Weights of a small mixture-of-experts language model, trained from scratch on English Wikipedia.
Size: 9 layers, width 160, vocabulary 10298, 36M parameters.
Training: a variant of SOAP for the experts, 464M tokens.
Below are experts of layer 3 (counted from 0) of a mixture-of-experts language model. Rows are named gate (a neuron's input weights, with its number), up (a neuron's input weights, with its number), down (a neuron's output weights, with its number) and show model dimensions 0-159. Each number is 128 + 32 x the weight over its row's rms, rounded and kept within 0 to 255. Numbers have three digits each.
Before each expert's rows: a language model's description of what the expert responds to; "comes before" lists some tokens at least twice as common just after its tokens as in all text. This comes from a sample of Wikipedia text that the model never trained on. Tokens count by the router's weight.

# expert 26
Description: Compass directions, sports context. Direction words like West, South, North, East in league, division and place names, plus movement verbs like moved, went.
comes before: "| ", "to ", "(", "on ", "Carolina ", "State "
gate1:104141171113132106158088120129139148110177125174147112124099160157136150110091104148152159167170105117120137160076075155141137150144180125153121137073164092135122131168108126110084112128061145137083144096141116156139144174128127150211080134159114086099099127097119122126196121115188214137072172118099142105084248136118185154131212132153156138146149103077149140112093166156124095062116158119158105112141109150083110137122144172092144068127142109127100107170095131116137122117188067
up1:152097073134136131062103152102134099142118107062104159122160132094146094167174164136131115093085145160169130114168173126080135087108124105158145151157085121126152143077144123140161166135181093117132132152131110081156123114103132081043133141098127219131160121158105119140107138167089113108162084141158136119197048129098035111169068114079095097086079165188114120121146112062131179184112104111088159155137114117146146154130147112180125193141134108145157151111153113117136159169095129
down1:127045082128125193104052133157137114172088139065134158100143121129131146136098075122136135132076114196101140100139132100073123100135145107115114079148192119150142113137118119170141149173156153160150137155150159092213092099103129108107103151135134169083135057155107085137086187082141083081175100084106131148160095190161139124100145099166132132091112160152134133108143185122110193126106108138160121164098144149070140130122201138144126112182127173101174124082152101116147174161148092
gate2:152079130151134194197134199141082144117155110109085124108134088101100108158114038122165129120112061072160094169141136065140171109118166139118125108170143174148140141135155055075124135151164090133074099128160140133138174142060135121154139152115144142067155127133173119177140114151142178091097139140134136129194156149119153148099094098151157127157081113103159181090144090147114178109152199145131110133137153115148151137179158148058064146203120082115125106129152138108135107124095158
up2:117075145207137044082161113087172091126125169115114135096094139096127171076112176151186197126145171130192106103098131135141104094108124158153106140108102166179089135116102123197171076098095150110148161176089095119124130126200157113127116060149078107147133134105086165106120107131129162138138085130116126112090149138051128152133135123083066093117158176126139102168131113114195146069154112110103191101115114160126167105161112119175136121101110182145160140120150107133077169124153117
down2:127170152167108143136140109120113125173203132140154165182093134143173134139158131205086126154164138155135087065140126151195144096075150147142178135081099179148101151150127138115114156124227172119079131085169143155144109165088109135137118088148142100109097153111206123139128155188160154169117135116133066117089122079186142153154119107097098128112162133147119117160116138134125086059099091190130146107102063123108153116120123108203080141111143129157094113129196109135168134137194104
gate3:111108181060147123142175100097165105113132181131119132141141102086128128162135166120145130154140161151149133147171163185104153127118100063093113116080095067111110150164157108073166168164163151096136102084091123131160162095191153046097160107135076115082180123085065117154190152099128180139147079111164090074104127155098110079112150165121117121047141158163136129088136161156176129137131152149123148098131138118168163159123114147183105068112115100123160076087165112130168154145174103
up3:110190148137177136115088074123124145114140174135112124128157125111132120124127150159145139176125115189124184128127128218144166124135151022092107090133087141084127129125152133113162186140136157110104071166100145110168118165166186085050176091133123143126169108114062124127154101140188169108107083055172119110142184125164101131120164139139104165104187194155094105067143111136170117145085144088119112107160118159121126111114078177186065103139127103113144121084141124112159137117126140
down3:152131164114086141161132140064122126125131146083167140150162148148087107135071172138133097080148083154116126111088107132125138148141069134158077070067069121069127166133115114063119137113099173128156162117155089133134144153124150110116138198155106124067119096122087140150179150159106093126126120138107105020121113124189100079198147132134155102133118106199091138127103109111152072175119161119047106111150163122140140067120078119169167145124138166160144114142125156182121078174085110
gate4:054087130143170138106150132105143104145062141073092097088137150148074088093112183136134118149152155154087142098095171101115127176126173131105105087162118120098146111165124137149163126118119126139105156082194168093130138161189143111158139125162116175117147114178146144169189199106165116063107128145134133102130154123126113137100181155090183134158164150093169126084147113025169147116135131097142105181157109080200102152152147093087146177144108144128144165166094192166119144165101107
up4:216165103110104121152092136151120175086196114169189122165131092117179169170137073155126163134152079091153122138127123130152159087147087166148181160125117137190110144123126130085133114123117177096152120166065036167132124097067091126101139116136119062126121103102099115084093089158098167158123138119104114169173112166108174124136080128131103146103102115173123171160130093212122107153136139136118167071080119192082134132141079141160119104102116111161112093106183102125125130094169141
down4:100155104133169083082104173069131143141108113085119173057081213139131129163106098114087144160174104108182099085118162159103151144160108130189174136166050128115066130103164180095148157137140111135114126178125117128073136120214137128152105140083105138123063134095128124144106130127086114123129122158077174113089116130147131166087082147089111146150115135174089162135139169138126092189221101115114100105131088119137105137127140144072105058151107132151100171127132171096147097140120159

# expert 1
Description: Biography infobox labels. Person-description words and infobox headers, such as information after Background or Playing, politician, footballer, medalist, and line breaks after them.
comes before: "\n", "- ", "(", "| ", "and ", "/ "
gate1:140094119119153155107165072104152161120096111128100068108113140195081156089110097167146112099077109108156143151087150146108157128105146150121147089069118099114143140113155212141165086139181143136115149160162070093062155087142093139106144166165119130117085113107097108148142146096132166120078184064138131138104174170167162117120123099093107179192105084152136179078195159133139149079118135123091147155143141071145179191173182149083092129104097092112107110115129132176101073139146144
up1:097162154114096109168113184139104088153180152130136175152110125048147082152124129107082152175136122140094151118150090105148107109139125114119103168179172160173106099167086047119118174095126120104135100115118162150185129167118162112179114111076180115097123117127150128107120101166113095136137128183123134121182116110065089117132116163150155099081179153110148075172078089140128094144134083143173086113098107187098096083059066087196155140165149152165151160125128098059121157103142116
down1:086152148129131128089149177163151116101147086117152102159138105067155125094179154085136158095195130139143097112146110099100139131117100165124140126118230127122168131095160128153144153132129170115091154075124179098068125133158088145166132074071137101088068088137094104121113124116119139069138105147139088083164116103138076130090158112161152125126141193118106187113098142122144139151174163147190237086123139133049203145120062136162141112146142114141116138158126103103150080114108101
gate2:108104062139116148196152152167149158130082122135139111063114168132121084144151126138106147110038136159133112112166116156180151152129105123192138102155149058142141078132132155187099068093141145126096153077159153084113119072158155120131104150184092076152130150149118142089084140124126126129136085073093179175169161132069093187111146180167094198046136148084118099166088172131169118110149126138113155174126122159071141167168188161128133117139138121083136125141114125115123129111131129
up2:119156128116114142138135089174129105142062123148112139122147146167166106092147156128123086175109122148168121120180035140179189146121141060098116095123215203143131131130126103109148158124123137135089155137126120077090139171125116117124153193070097086117152176124161088140121109122131079049126104123139081153092156146155124148173143129116132156146150163136106123138100173092123151114137156066146179086158072138204149105146142156137074078077136126123095142073106176155161096201110156
down2:133125101165179137166039166128153146113128050145125131110116134126122096112071112070153186074155133141122140093121115105087140149100068179108160108148090101105177146130150077109149151187142089188114135154153147150100182163162138142117107110080093173122132095108107152107128110150125151177123122142116127089152119112084169135146129100139139127082152077150135126130142039101164131209170119107061166177111176119103147122080133126149158187175106100081172119141130080143078157077087124
gate3:133179155114085149106172103128126108142082138140142120157105150181121114113161128136139062169132118089160169114181141203079171139052123089182157169155130114150109109129095150132060123131132063067092103128154147150135140163192119138147134096131153133175189112129154153179149113108153178152162102112109094155146096137128163166121123062129109100154080138106142089147030101140183086152133058105142107088155128116155112155094161101074131169133193112095141194120144166118106151140129130
up3:187117155064092114133128149126167151103166149136129083110142114092183203154159134197079138170119113175094061147139096112164074133116167136050146108057130150122164157127118076123113088147146120132145135113080108107094176074099136090136110185137074115105120147159140079135083126088112118126152141102182146076145109184161138079185135125072130093137126147148117133123155128124087203073105140157102171111124115206129146149128084146132124142107131153183133120136153150155177098122157182
down3:124134123172157088107125160132081130137135129127102079131093103110125107150125113125108108156104112058039117153129069081127109157152086126069107140096146113074134142111122099072172157175094161157054107120163085121071151089172152153118104166155098160138160174174117137090045075157124095088129107161154121162095153147150117088142104130064093152124161171102120168108139139125103149111133124161202112136165110138156107094180129166130179120176073212130064127144135135176129105094138115
gate4:206168190050128178103146136170168090173114120181097105078127154094178114124123148106094103102175149164141089192097104181110120103130091147106166115150060124149135135158129155131158112136074097034123121203114153158106132166165120122066125125094153108150091124167158102117060146130133142122158103100144162157079067108125140160120102122186130143156092098155135158135127150143073140106153103078085122111135157129071138162109139100162087133070100088175112142109116096107161127106139151
up4:098045070174135119147112062119096139160128139075192143158143104161135093092122098131109134183114086078084151128138114113116154162126187131110137124116185194116150115114118150140130158135170158153129115102116042123134121095100135158174152133136152133106157189052079121122155105135178124163095128179066103109192179165145127112112136145128133064106141120147145137107139198115148114112141113184133161162100088116218142121156103176095159104145100131136081088142130135200115140139178140
down4:100086170136116137156163097143086100163099144111119155203122149177160137110176124136095175128078133169137121090177166121119097158136159119164185123089129106142180160088158177132119133086134087092101071143155163147161070085124128156076105127175142128173137148123125128144101052132122154134074124145108095141145156168139175213112081156085093134135068118101120083111095095140130135129117135199145151165069113092190196101120137133078120160138120113112083155149149069097164179112132162

# expert 59
Description: First names, name pieces. English given names and name-ending pieces in tables and credits, such as Steve, Michael, Robert, Garrett, plus Rotten in Rotten Tomatoes.
comes before: "| ", "(", "|", "& ", "K", "– "
gate0:116185127144099108128132115149117076130134075173142100127115128100127150116152118136090177172157118111135120142139103154101173124133108079117119141120101137121119131150136134081154111191129112053090092126170029108089155124105120063127121129173124129102045143139144147120172083181147152168159095105167168107082138111070141171193134128154118088153101085160184120099149123060144156173142147114100105123094181110101142163164054099099183141091145127066216136178113165164136125129124140
up0:061073142113178120142128089113124163140114108149080136213139147142180143162089181116164124117087156163108127125169128127154091180137129142128158107087132166111076116125167046088100127045097112150108126142143215189155177135095191205117106107195152163112157112141093135058130134126122131139104145099108084134170129113141142144152072146102134133160102186121113135133148143134103120098144095200154087126149127097106186126124170121155084150170098098132129144130188130163131164139157104
down0:142121118153160066105145154128131076146132059174145209098139094107108118092179053100129108132140161147123124169149067103169102142136082162084105154170110091126121125165107156106118093177124114093208137176156123097168096124144131138114113115089180098141143091087123087109094123198110140166161072116165129186110116100159128149160127091104133172140118088182101108136120134138106177096200176147134147116164165130168110148129118118112131150040124123077184158160144158124106193121173135
gate1:171085133146136144158129146167147131145090161155196127162086112078117119106097084073089105116094143103157124121128071183162192144182137170202116147091108080167158090142129140123122145082083085146085161152130103129141203144083123121120121137131113119089076146143108117070095194117173167083175112135165076153137127106147124097165141153134077135158116195160118134128105129163115110113098119084092085133125091099134144125129165116181111129148142190199185054174108126121154122079120114
up1:132101093205134151148120175114141163116034108168172158151072148149124130167158100148122140102129104085172144078123094130120112099147106169141094157077118090129139111078147131141099117094137077104162107106134124168099120124138136103166107102177127067122138157198174131074137132115193170112168105102077065120176131109143142108095176081100167127128103207153111108164157121149109163142114147146165034119135133152174108124096163141147135096094127133191092171142096097086092136159136069
down1:116156117181095173170103115156156077098144120074153152114115118100176108134097141217143127099130115110122113094049079118139108128112152156105146111129115071174133139179100133075118146118124171093136064101087152134100171070127137165112119183155119142142053121112090110180139107075109097162104099089139070168126103113171178133093162101093141170109190160125174150096197126110130120119170147138169111107125080134091094120064105128127146112140107048163143101123159178135164148144177118
gate2:143113131128181063131128159152142108159082083108162133106125130173072065124141130126172118103230166138165083175099108124112130180124098088147127141132144061097126128148095137161158164118062072129201184088125068167177110151121151085101141153176147161126161151148139138102134140145121162097152105137171226100059181092151097133102134172125155104166107091159141189138071142108144146092113129124157100161120127150134160094124160110054156123130133117144145121097150117117152099115155108
up2:203172162095072153142122101124144202099170163110136097131108147094156166157166079110099181144088108167131141101092132155144118119162144118111162061160109131123163165134180142111077117126157107132153081217122124085132124094123098083119132155169107119120103127125148172157165171118140151196142145134154078143150048134149135135072105105123103187113114104118139077133163165178131128123143129109149126130063186111121101193102073162187117092124127125108113144136110117181157211182138140
down2:108206136119134098128168130136095103185116087132095077107164129102069113148078178153148092167123117082134167138182172110109115180164109155183088155086078153104159084122111113180123126086110160130093110143072119087139121204153142153100159082122108172112127135137116055146125118152132166123180071147117120066080145116211166168131143117101107125139125167081148173119118108074189117134113081120151155117183055094132125147120188148089094172095118116135167142129151161129126140133131127
gate3:169172120094123093135110180133067057110117150097126153093183095081218147204096136165137167113091095127150114187129076168111106169130119156111194107128123146123168193135110076105156116160150097117144131101173169143142143095103125133161128127159141176118152175128118134131130124170099134139099116127154102125119098076081128177126083097079127062135117065087133101148102094100154136147112178149180115154055115164114197143111084145128091123177105133086074142149162144155153143100163142
up3:140065121138121167079129088108191163112095095149110130140058160118045140092139125083116107164195158128145109096143213101175178119102158114118058133131166137140094075092133186137133174086081145135089105186102082120137119162169104095109108097097112087129124094109162078100119105101157141113097129120116169135098136182155135085162150155136094137124162177132128126099190104139105105128150072094084139097182169113155066123130176118170122114099141118092153100149098105091092146149105077
down3:126149100151142141128089179101113102146105125107117121154133162078175071190085192196108093127135079113139097151171130174114158176127181113098147095164159174213139097082083117114146173141124105129130084081113125113144107155125118145097113122126142123142135138168156162147122160112075178108090110084161139113101104198102117185123116121068199109162165090117130117158158191142144183114087166145147173087049176087136153076148122100170083121129147092179088122110158132135131155131140133

# expert 43
Description: Verb endings and such. Past-tense and -ing verb endings and full verbs before a preposition or object, such as served, known, rot(ating), plus such in such as.
comes before: "as ", "the ", "by ", "in ", "with ", "to "
gate1:126166155136159143197112172123128105153105130097100049130120065145121133147119156102107089158129131154137152149130164193110132114183108082139184130151068144087119083110145121182132237173156141120164134101102181123159140142088150141130155177119162084155074109175113154080154113065090105167137168114122091156175146115192104143102122152197136088158109117141102109140190071097117078085174113089168160152138115078190146140095119097123111100132122171169146124141111127144153116111145144
up1:145149136142130114159089139067133078106151152131124078157108117097146128142160173148135138150148066095108102098113141177134084164154120110129203151120142138156116064150156093128113095165174101178152125067186127110159167161105113142129183176201119116194106140161136115149110113125089113122160172136103146140153134170141147045120130074183132129094105097142123111141159065116062109113213178163083195103114084057147147158139133135162094094148093120150108116138061145141122161122144144
down1:079168060138132113140160099105074137121139106114127109068149152111140109150103175114117126187112170128133108156098145119167107164113192160143153142080113144150150101112200149158117131101147058159088134164106152073139149134123152097109156104153114095161121105185176118225103095143160090081113143178065139106107137082065211111054174160098144151150166159105155154161129143128071170090164119161142130145149151151150091091114174139136131141180152115124099092107162139128112155170078131
gate2:196118142060101146128124157123053120096136142170149092138188090124155139117109135125174090152164058119096124165157090154212117038168143163153125089124132115107112129137140142091107103158163135121109089114111160132128093113160097127106133101115065122123157163123108170126161119165162146113128191154142174150144190138064082122124156051099141157180189115163074105085111112140064165125137125133080160159108148159120135169096127124136127151133086144117097149142185088091198102143135164
up2:152132177072100126119150168093063110127134151125116106140188084126122144092092109139182089146171054161095173174135121164153104115131116145128107108133116127100071115113143101120118083134138130138122095128121201135122126138152128103141120099081084114134135153097123190105147108178130130131136144108131195140094187106100060107131170067122163129177179132127070096107150112175057146141192084092110195162094191142128107154094166153155158149148066179078105142176182082109155115119145142
down2:134118191103052103119121127150074128093123159121187100130094125140086124092151079079081112085163103117123125097168133126137106191106170087194215131126144139109117055120144187124139172117173100118142131105141112142097149120123123146123159188153066146168097100115147165083083121109161087163185085122139087104182146130093164148139099085123146090064137129075146158129156143095082190118149095140133068180099124126148159147146147117148124166096152103151085126092108093159178152122156085
gate3:110122150177113146131160093146148163116178112116102200146134123128082056140066152149085130127148172162078139131135128158150125089142064093110141188117185077129094140129109121055154091138135104160178170076125144092117080138226138165145151133081098131106127063134119135162117153137122082140080184143105098144117149139083102121102042086144097157134116132083130103176130101137065163111160171175183096160178118111126142103139147182149165132171100122122129124096164139121097163143139109
up3:127101146122129128166060127117131165158065122131130188096113147107134153123129104122169148160157101119130103148159129120105095149164184170167113067101163209180177080114091106160073179131098196171148075120167096176148096148102149087100131087150087136152127167100138120106119134144126117065133076108105123088168153080110122068177182182148168100122153085120143153106121124100159093140115073093093126122110131116198176096105118078162131141123145145107135177140149136145212150081121140
down3:102161129194171181134155107137165112096145124169133167089144143120142080150122185127113094093142136111146151149142135151124044131055115109124158146072132169099103086094134112131155134184164073177134135088121115114137149165211113164077107115160105143139141095085124197124182138124160119112064102162095121188114151141141190119067136055092115123123178098100115132070150135125116117082136177189153168108132071188119119134122141146089112146131138066116115145145114143114085154083118077
gate4:096187059076142168143077110112146127125071125107115109137148095108159119120100110121133081139111135101142120146132176144144031120144166133136126141145116137130117143123072162171170114226134143137058127094118098100097134097148106211146050128152131158131077134160128086115124124128126119135093128158141123118120107162088113150180091184085114137040107153132114057147103068106111122170115171165192115109139099137177069105079080142135114127089197107114105122103113108171144133151130124
up4:084105142147132147099105068160133128140136110121135115150121133169037144130167108116137162156157097126096123140116194129114147114115083128117134196117125126133182126135166104115154167061130100104143120137174132144118091138153092022116169066105089080119143102140159194130184161103172078157190145108083115144106136109096102073118122086084133142132149166126198114135132196152115098090114135120063097118096170135125109137221130140174128123158071104166168104090119164104121094134108099
down4:122147170097157132153189100133119133151176103116155096106124160086075127140121123141129158109114137130116160110166162148120108117042095166104140098176146124088215082131147091160091053149146137147161100090108117131137131158123145155150171063109066100172122074104070206197137154151161150130152125157116163125085145135058141141129119096104143071095101126115131101122142173111140136088173097165108087085138152123129177100182163182088147075167134126141135088105149112143169086089174090

# expert 21
Description: Quantity and attribute nouns. Nouns after a or the that take an of-phrase, especially measures like total, number, price, cost, record, highest, average.
comes before: "of ", "in ", "to ", "and ", "for ", "from "
gate0:138144119072113137127205124136106076149102096159079110122198120116156125103117096097113161106181061156193121154114090107152100132143199074060082168092123088102109091089169157046124073104170126101159097150105130171140155127142103132161133127173081065111112123157134112106163105153136145114141169139147162114123070120097132127178176158146153096137162129104165101094189094111129114131204167123148129121126113122069115181186140160109148126165091138174144162120138089160105091133130088
up0:138139092081129120168099165194060131130112087144120054098096158133153095126150147165164128139121141107126099151152168099099077122078107162139172144158110094095122065125094134182074133156047143094112081156127185088179073098106175160131104187063146157132097134109130133177077131140146173166076120137122168146123113123126139126155127171130105101129091133111184135136132138164122153104129054040139122117090181115123161130148122121117059166173137144134074087178123147100120118136160116
down0:110105136066119181124170145144130106123105143123059140110106186121131109119119117132094109117144143093233125093171109086167120134085103139168108137130171141163103134095124120126128148122077129158100118167132172139146170122056157174118151170098096113151186115174110132127133155100068172196180116130190091128181135148151067127140120075136127153153092086166108091099070158132110130138183156085144123159149123103069104120199122120116131063177074118144132194154157141100123074096138108
gate1:111117153159135167187095190151096171142126177165165198106113135126143108108137127105130135156164104142115121116093173115145149100116108107110195110134110080125142145164133130154082106147134121101124147181111164109112167116163126140182181217084093122047070158115134130154122119166146103107139161126095114183173101172154111078084137156168084127082064157059141096154112061173153149145143161090124106078115152157174130076181179107129138139149110122110052105097084138151133139086134125
up1:130175137084154119107115058095125177154180108130113067162103130161132130127086143140118134148132096131127156128104108101158100155105108146141085148142169147148161143163107151106075159148141189177149137170134087147143131156193119125106128069150155137129146109155103128124189130137127053153121164189214124072121110118094161128122147151093192113108158126126177073083149141112118105115093097136093115118202125137067095093129099090206208106166089124177154124170171174091116150169135096
down1:148096149115120113108124145161098124173130069035095118102067118122102104111115083070081180134104102158152135119157107144117142151110130051104169122180131130126115089048097142057135109125124119118109171146153145081169200128172093072108147152145089160121141180110156092190111129145176102097121117045096129165115151141092140107133119153113124128094105162158108132140064207110153183164192180117161123098104119127149142147180121125148098135115107134095130096079097114111141134173179134
gate2:146032121093095108090156111209119102118122125115123167162085116117124079152127161125046171178128163164114077120125070153105084080174167106055123178130142093192177175084135098122115102122176089144111166148114117098120111149154167131105094140090093175049126084114126186150102108113161140101102166132087123147144148131124140065117124144128144167142123145153074132113176102156110122162159134111129064168164112133087110125093098108072148117116131154165149134123086130151108117085085175
up2:153153044155103152121166097103132171170096114146105099094155159158183120059165117066172132053139046131137099147118134129114107154137096144131120156096140099130140079144100153127132128147113137084146115101078058170097182152151099112153124146111149137141159175102078121110129151171155073138156072171193190122112143129144117193113135109166148107073105083081102104123059151118164066181175105136087119130117095130152167091175128146144176173119081124124138109124131128139156133161144083
down2:134107131167141076120102168102121103157068115217154117077132144159144068140134146080154127128087186016113164086149118126087173144195132132111137107155128116132105123084165143154147121138149161098134120159137098150170131123152108108158115125180118135146127118174145187095112149140124185108104164112112103134134184132088174111133103100150081177152161042203151045099140129149136144123095157119117146142117110126103190105179124110088071129119143140119054138183127132096142171123127095
gate3:068087113166163141122179118092180190143177152097131148152157130155134095189090129069126121076164099144140142148119101147183147142101130092113216170117167135174132036157140089093124101098110183097172089112143133116088136144089144157121184079127115169127146132138132133103124141174123106145159142130140157053133101140145135122089134128140087063123154124121083091127133095126127146140099148078174079208113143119091105109120131156116102152216139118178200137170096129101157124098118106
up3:135121096201120112133101128149153086113138103095103119120152087093112083086151108160064125149094169142145165143164126108083126134174110151079057128141092182055161140125105122146079148148105085148159170157129150121093151143200147158150092132091189126139115105112103154142086134192141129094112135151115133105156140167098049154228149115094081165093060136096108125134168163147090095104149137150093113116187107145174154111129132069132138135101148145151134125153150149100188077142148195
down3:110182122153099093139181165162156072147102131129116136090136111149111162185121163113150188137097117098156060116173115164155099140159171110114184147149111118138130169124152085123167105163129162157158118074150107137144138112113180141147101083140198168137136159111173130124084101140146145163152107228143118144100144071143155094078141116152152135143158111136103057120157192117104030127109134147141125094125155057136058098161082149137073164090116172130135176110093150091104114166150133

# expert 28
Description: Name-final word pieces. Last piece of a person's, place's or taxon's name, often in headings or infobox values, such as Marshall, Earnhardt, Hermissenda.
comes before: "(", "=", "| ", "and ", "– ", "is "
gate1:121045088111129146150122153124025117172127134096109103097140137101101141144144128119155109114128102164057106100157067169142179136171095100127129102181115129112103134127135127123115146084161082084161118104132145132105141091154124091095156173132102093075158188165076167110161105091135148080137218129135141158131056090190144117119078124163146134121126115178136105141157129095156067087143040102108183147108087124143137147155110153137104145169063155161086125125140165140136160166152091
up1:139031175147190111140130157132178170138177157129121129177065100120117142159170104125130101105152090166123083052141143128150112115149150089160123153155117136055151206093164158130143174092181096125110078087136155147122086165121160115069093112130137064075133161129174179101154163181138145089141129130153141122093106160153149109149149113139084168100146097170152111124074162159101097118128045171119160155160113134157125106111143108162150136093087137149105157103087098132159106094187133
down1:083136148078116162117105117105116163195094164128146144141126100117100119103072099228173131151157075167158101111169139142136104179106135106148155135127148135183199128099119124107072142100133109120162166084131130141108155158110144097063089129139138132102165182152121181127123099143084068117090133123174099127156118173207112150123104178178131064084112131101145166154131184181077122136157103118118178137105141133153127077071089062147091130129152096124126166117141160136107112124206087
gate2:132117084116115169115087114114131156148187103134111098184150115096095053130125140133156140120119201142106140112094147082074164143108134170133139079143154161171188118107110143131131132140166098161140124132126086135080128099128119134097125156107182043165150178103142112151097188109098090156151143146126125099126169136148224109186098091115066155102131176078133121115129129129140149120090152129087076178158173097139131089133137028139092116098141108082107146141153145093109129120162025
up2:091125199042128096085075095164150128084121143106129138125123141131153169093147101153082124146151120088118132129150149078118054130156147128123092152113125132091141140164087135141065139101121130118114118071125158129082099123088180112071115110114159150125124134164140068171096092118181131158175118138184128127145201075104120155124137062175149132060129124138131113207096127118158162087135119102101178142176121121140175173168149128135232148111137145162168115101111129161111070076105150
down2:196122111104161117127148114165108151162110093117140130102186163176140105126166139106101100156106156152085139170103126096177179102131114162127052117127150126135110105112092119106103146117107094078121091119102107172076135156143125099089116166112174166154151081143116082128094111116154179070157164188095162229179092098098096101112105143126133126090176133222134141113081116127198135115107103180082143107124122097120170098080144145122175102110115149212120128143095139138111125128049107
gate3:054100133127178094122119138167123141093132138127127125111118127091102139164104086153071137130144076185077197139154120177141123118084095141123050087113096134168145134154106048076092131132115165121102165161183148081167148168149122139119128105068144198095065123172095124181174106139154160110117144116083101116123168097156110153135083130090125171121134133150107139054138100107114175128143141135107120166098088124100132161159147153137121161218093135143125106051113108117091119094187169
up3:130170139172148121171156099138106098102123119134169100122107077116182128103076019125132120137149140094133135098103055128202132109107160087104116098148152139224061176135138122106130146144113085128146133172120095118147117124135139138117130130114140120152121159131095133102113099171086120069141215153130143171145141123117140054164129096102085184101111148145107149140126103112126129091114042103135136139107071117144104120150100143132119114137106151155084192085085177086062167139179196
down3:186091092214104144120143131078135125148122106125042167137124164159189108053160084136158119180149128075140131114112163127103113164145107152124141143134128136149126151194121058115109158158153128101195175088093117114152087134165126063115102158116146043126144134126169120122076170094138176079102089134145107098157113135093146096131137078087140156145172083131208166149143102122190094101127147157116123104140114097156163121134133116072132114074134101138135118141123106089103190116137069
gate4:140110126121076148110113104062137125158111115103160149100178070133103125131147182157118136156154158133132177107166191113185148160107120189081118176109137185160127168107140127163143095166129097131184143210088080153107125132106115120110090115151114142124194147126158095150061091135162146106161129134086116145086137093169162086116126188117094164148172156088143177055131104086065129128085176125095132144118130133175175131120069167050124121184152173105158147100137154143143165152123148
up4:119119173133128121110104180122130150107135072127176090160117132084134096159096120152078187131080124152128172158073099193140148135164176111166131031090131109144133086098139115086082148110093110127107121075127143111155151179108137133140164120111144189134088148120090196113153191084119106109089123129156162108113159129086144162116102139129167146100101115057122141190134150158119134105142113088119140132180103141121148126070147095147166146165149132181109191149131195124216143172204122
down4:123085130092156119098079120189122097130138095088103120181154153142201155096129138113150136163186159178118114108127147140163062142146158120127093147166135114151147141144081117111127061128156119123105083132118104159214072139088170162074098129101139099174025084163151108083097134074124093077151119128122136160131116119182109140121140133162135158106113145121184115111147118131157058148117148167147131070130048140122159117103159138153101137154199091130146112089090111114144150119182054